From a checkpoint of a small mixture-of-experts model trained on Wikipedia.
Experts: 2 picks a token, a softmax router.
Training: 283M tokens, 9289 steps.
Below are experts of layer 4 (counted from 0) of a mixture-of-experts language model. Rows are named router (the router's row for the expert), up (a neuron's input weights, with its number), down (a neuron's output weights, with its number) and show model dimensions 0-127. Each number is 500 + 40 x the weight over its row's rms, rounded and kept within 0 to 999. Numbers have three digits each.
After each expert's rows: "comes after" lists some tokens at least twice as common just before its tokens as in all text; "mostly gets" lists some tokens that are sent to it at least half of the time. This comes from a sample of Wikipedia text that the model never trained on. Tokens count by the router's weight.

# expert 13
router:511540503538525516516521464511485524515461482472498546476453560461477549478483464457518470517481508595463480510540579508459443448469524549554462522425558434522493491492469548483390478457524552594493461521522438541540538515454453454549471456492543517572495443480556477468458491532497480493501402504526423515464503501538498472565527442540556552468516473467483518426509504488530521477473
up6:477523507444489563500477462537504479475492583458500594584453491494531577491503457479556570533489472565504537485519563498415509509554448554446552492482507419568442567454528519526493541529516461568476529529515495499487437491454523497412509487485521520532536489502479563474509496537442490492491420478501479504449479536488562505498559552481512501553486451518468533553504423463501462549529
down6:535502517510488442502475484493486543480496563537507413516522537487529457473495482456536545504529492419555481511482460447504502591485478515563485468496487490509436526472570479464544443492461556533414516488502522498485530477514570463528565529497482456418484555474537493532469486459509521477571481490458481479491486490520572499434430524554500496503536464465478513603483549478504498426534
up7:524527485537451555516446490528501518458525493548472492481497456437523480462504515537504485498383492517595552559489523465476458551446440519506486485478463490483467508502509496478490478421640467557490531525522382527462498504538469512442449498526502470504547583638445507434528527470433521489565481514530578507483456462499475494554513518495542492544474430465399557480505509501531470483485
down7:455473456446578487505536498540485428510517435521515481569517439544518463496512450528466551464531453485549485484455452450531503522482505511464503537520454454558452489492471476498583514487413494495559512505444463514553521506467450618521515478440441538449472506519450559530498460492534501427433535473526414474537603482495542502507492471429502415468515496477494487519433558471514473495515
comes after: " of", " in", " to", " for", " with", " on"
mostly gets: " her", "The", " other", " his", " their", " such"

# expert 10
router:480508520473551405557543473562473565545476540523458463551495531489484532477514439481550524472492504515493479489465534509420453448469493528556475552503462491520509486421446499486469514530531536524466477465561457535538559513446509492530483492478513511518533456478553512541425453490503478415554514524558446446476495577548463478529453452497511512491575500560386519458460519470514557386458
up6:496528476447456489506506499457468508476511512489451481473475530507448472564479458499547557529521485480559493520512502510473470483485447568510518517493492459585491550421540397592494514431514565486478569516525497540473469522441544483505464473502432522468476501524541539523492572463515570549480553552541499487507536461539499483557503589507491435559434558472507423487505529503480439475495
down6:457489497540515475435494500549577495405490443495577530545486520442527532473477558508507506481511506493537540470537454516526530555553619464541492526410559532488517449481473472450514452527504466575447465418510468470504486524445485567600532570595541468456435538460492510469540487511507419445457529456451537514492492484492512515456441502470508590489605469475564552495508557541537509583495
up7:482492482433521478490552569518480540546505558533460442563549496453531518497600485469527604524447477462461537501497495499539486528551501446501532424529512507541491507530528500468523461460494557463506532562465461530507506406521459524444467554480507516470490493493492550485573496511440586505546465473493397490482478486469487453516436420477476515474445458465543504523493557454463488456558
down7:546535495525527520434506455550530427499575486400505615457461586502451531501426493508470436490431465536504485456568469491567515457458440499567468508535500423467519524515531446538468488521549543603573469419549472491492494557512538444498550554525477525512563510501547461477522470407554479476522473501500552471497524535498483502495576521506519588518539503505492384507580428591482462503476
comes after: " was", "'", " the", " is", " as", " a"
mostly gets: " this", " the", " been", " his", " became", " began"

# expert 5
router:523449471562631500514433607551459457514456522454414539521500538460504543484511430493496514479507544533495495452520532511497448482413527555521467548519548463508552467506520493446475442520530542498528435510484476499557511540481481541571481518509512453552528485464534471493457448476474474437532419546571482349471475531498530476554474488530563545432526512518479549493558550462450557502489
up9:550507539495457496508487559495521521559519513484534516420542585536528519518447428515545539577475461470472494526530530489513518533528480523550522515496470458543404526464478501545456502472514542509536530526510502484434536592500520511466544452464501520566526520546532420495522480433514487520511507492486488491491494469567488500487496499509506520653484517515453454508509529619571500494495
down9:491469483503476517401476468511481484454481513433508523485522457529497503436474542526460532471551499463530493488545504507459453504527505477500472503436436488446515504576495533570513515481521524463494470523433530454421486419552413530485519482495443449524527532437527552518472428560538416422534398516468471495534506470500521467520485522480512457467448484490541538494524459379544498534440
up10:457466518487423481532425507562484489528529515420442475535531551489500494503550466479511489593506484494507474513551502532457499440448494494505518504476501543528436573520558460480490396481509464446516470517542466499518496561562526493512522454489515435449430547531501490481411431415517527475489502484480570494526541432540409511529561513426482440591452548527468381536517522515516502557517
down10:487495487518502529510488485518435493509501496549465408552519490491484557469539511549514496526482431547484492530560512452429431518440555460583522491510583499572544536500479434465540476529459493470475510584483531474459496551474517514573501457436472466529492443473575596510517454495407402498558463449460430432503503449505451492546550501451481570505478543556504508506432545547543490480541
comes after: " ", "\n", " —", " 0", ")", "."
mostly gets: " |", " 0;", "|", " 1;", " \"", " They"

# expert 4
router:538483477465592466583504565551433513506453571488538567514449539475507559468480499469531498534533559509492486496515493512492445520460546530568509497485530411576479493488480468420520434508564518537432514537515455566565515453451502495520520471507509448535501482508461464469472475448432488511550449541536435414499502442557556485558452538469527547492549482511414613471514529480475580445464
up6:545479454493512464534516547531583524570531569524531506516479478415460521510517499525459481485430451543486490387562480474504506457510562475547519504463415476507504530496491520458525510553505475479528489466521453531480473455391499469505421493484537473533432556526564482477501468486496507497594546468560517498482505529514502499491504484472490509434552449542525556506526491484461525507484
down6:376516496471500523495390545462488555571526500471441480521421520536502558534496497530512482502470460532511519525512510489508528507480454527524487560488492495485514489452507532514531439438526513471516478414549493434531587545561507555520569475417424473466533509490560461441482523537540483590524577538488475453480560481535491490493465479489476498485495555482444483511556604510532515476489
up7:501550504494545491496512531475492418514470523499483550483513538518480510507477537460566503471542523479518524522489473443555464536518494517551525447517459475512520571508538485506508530513491477502470551506478439447502446603478460523499521474496539457509460549583388512505503515544478438491463563466470480448507464482527432516486517486547534434522571528430510506570533464440549531479482
down7:531636480405408415568478455569504458452507425564553457539560489522546534421519511557618472447481524507476530547419512579470446481433443459484532459516450507434449494417465484513536506442519518433536519456605504493479562540563484486489405480479444515445451453553458496523457518511553584503460502522492504482540497507496557506500515545492500514445541590507553563487474515554472475418457
comes after: "\n", "|", "==", "-", "===", " =="
mostly gets: "---|---|---|---|", "|---|---|", "Personal", "History", "|---|---|---|", "|---|"

# expert 6
router:474462462526592508585449564520450491561469506523469502514499475483473550464495478493549515555540443547498527527507554489469448503498520525567435486512490407484490532516461513520434435526585551503453445497489446555579593539455459514490478471485504516564484524521516494517428443457475497425533470504532491349471493506551504440533483433458530494458549475505459515449507537480483487463471
up9:515394523511593519466537563489512482570448513439488445497532502534474543403538517507496457486497513530567506434504432487466446485584448456516534495529470505488523500515548468502466553518504536466457398520487545497494452509489449468505490467521489500518490546496504473499564461469543495413492496552515540415548467475566495481528485507504511554452486489491513537522476513457500511411502
down9:551533506519440465490513505526465571479505479466490521523501547468488490585470424431445568511521510498493509564541498515527569466521491548531489553543484468551483474492513502481414472389491492495460553457486536502510517527522547481540516477468461543482494451535466535508489457506460524461482431462445502522529549516489576457543596465540467500603515516512434523466486497515533501536476
up10:501426447510523419510572529483477572540443462540478533578548531464532469477536533460560525469473497498425426520499510409527510501450482530454570587407465456517491445496473474520462518471511560523530530531513453475536459463558496416528469506449423464601504554441513443500498518475553547523481459525429459493561542439433459503482565560585488493501510464545507500481521508541539498471519
down10:455496524486508564490434491509487461462526441504529537487500494536465481518630463533415473430546517489516536498529513561467515451509494464521498527555521558441530485518498523469573525535498467457488471514482459475466538533414491465544548562496554499472552451578499533501512508515551418488509459460492414505447508497488556493524470533502537509440508485479532520467499556488535488522471
comes after: " |", ";", ":", "---|---|---|---|", " /", " Mount"
mostly gets: " —", " Lemmon", " JPL", " 0", " Chevrolet", " Apps"

# expert 7
router:451549561457524480594454461527487435505495469536463510474456484436518498462517502490525495438468518575498509482526551522468478500501558543560443521528546453527558482492461550493479545503606477533484460446644513545481534544488498506489456525515483492490617488512496483474505410400521502482482507516531463413463453500476540491531482513486534605457519473493471495491521564471436511511500
up9:451565570551534595496491453523515491453480473460451486548492496542454482432518492499534508507442551477535508545445544565570520499469483536498448398467472489494454547549546527539541494500544432436547533490513517529465470573511542556523505509461534503418429491511480498491478434449524553523460493507551539463519513500488435508480544443433517450483516480415549562442548530482489524557438
down9:503451529408392522571457407471563611529450481520534504506494499462453511517484446478447492472527524449504496481521485457452458463452513470452485496444517501440541519518449518457441434504486506491423523460570511492485443427523488415482545479547480488490497514479471409556515527600535473462502537443500485498471552489504451515497470456586517506512473579481468505497456481554559553505505
up10:503498561479477487533415522489491460471505511518534486504558531502485490510422475456483477515560456458466515568575477513539574535538545537520408488461533474500523500490492482490559479462473527475561554449481484474556582472508545546473457485518526522508475425452459452535504481489443437460556499504562411412477433491497521488478439535486461548430518554489560497511545495506450492521552
down10:444419476501486505403546380521495511519482511557530444520580511483496472537501442470539457551491531500487518461473481493488498422455486465467521462389507490460456541465524575538503483452489474516463438504498498516488429461459454490515588485436557522516512572440493525496519473541511512511442550426522483570453571548561510433531521468436545434575438473515494402482472429531558494513429
comes after: " in", " the", " of", " on", " New", " In"
mostly gets: " York", " America", " south", " north", "\")", " east"

# expert 1
router:551443468514514474636566654557334559525445557487443534514527554478546512480448487473474442491495514582499547475559524499496469513526531489477437542478514474475433473473462474450471440494490442547496377499643507534520485508481465452535467507447548450558581423486522428449510485528478451500504436504516468399505520505501517467531541487489564499477527561532458500480518464504512535508487
up6:530531477569492491432497497579466460522538499487547505467519500504443534435501488517573525512538428533459539499514506492482512574552499509400547480557521517498479485522449471589497510491492508582600489551373562445586497541469488509526534555508443518450526529466475519521565572517446527469486440436427505556505500521485499488463528445605555501599479531497632554464513497510516517511562
down6:465525497428400478532406487470506527514514468505440507499469519475510434510487439502535490524499470453540462567510491479508556531472579533495514464472449530503546553459518512428456518534510497447417495430638486471461572477480549497472500485526479505444492476547559394556450495419565499524455468547467533498465516538566498513475426497514461557512441501469485560569569517558486479493481
up7:499444489525534517517542516491512491472557460529555481533545431473492460440501551502516490477584467476453488404464522536504557439554478547539476554510487534496469498483460449555504575495469471438489490467508514460446505465415488398453501513524505480494509515463506477493513491525487502510538489455548466518508504542556461487533474475499467507498607535421552494461492481444480518536515
down7:489481466515472465524516528500476506504473449597482423528527444497528516529480431557477532557458521573493539544478437516457510530453521477454519471534469511435526498472529596435515530500539482453544550554478491479535527413631454584552496472485495498509453514522521457566454552426474543483464531476416594490561509557508516482503516491462537492464422382536527441538447464520478474477490
comes after: "-", " (", " ", " \"", " the", ":"
mostly gets: "See", "Re", " modern", "partial", "born", "mathbf"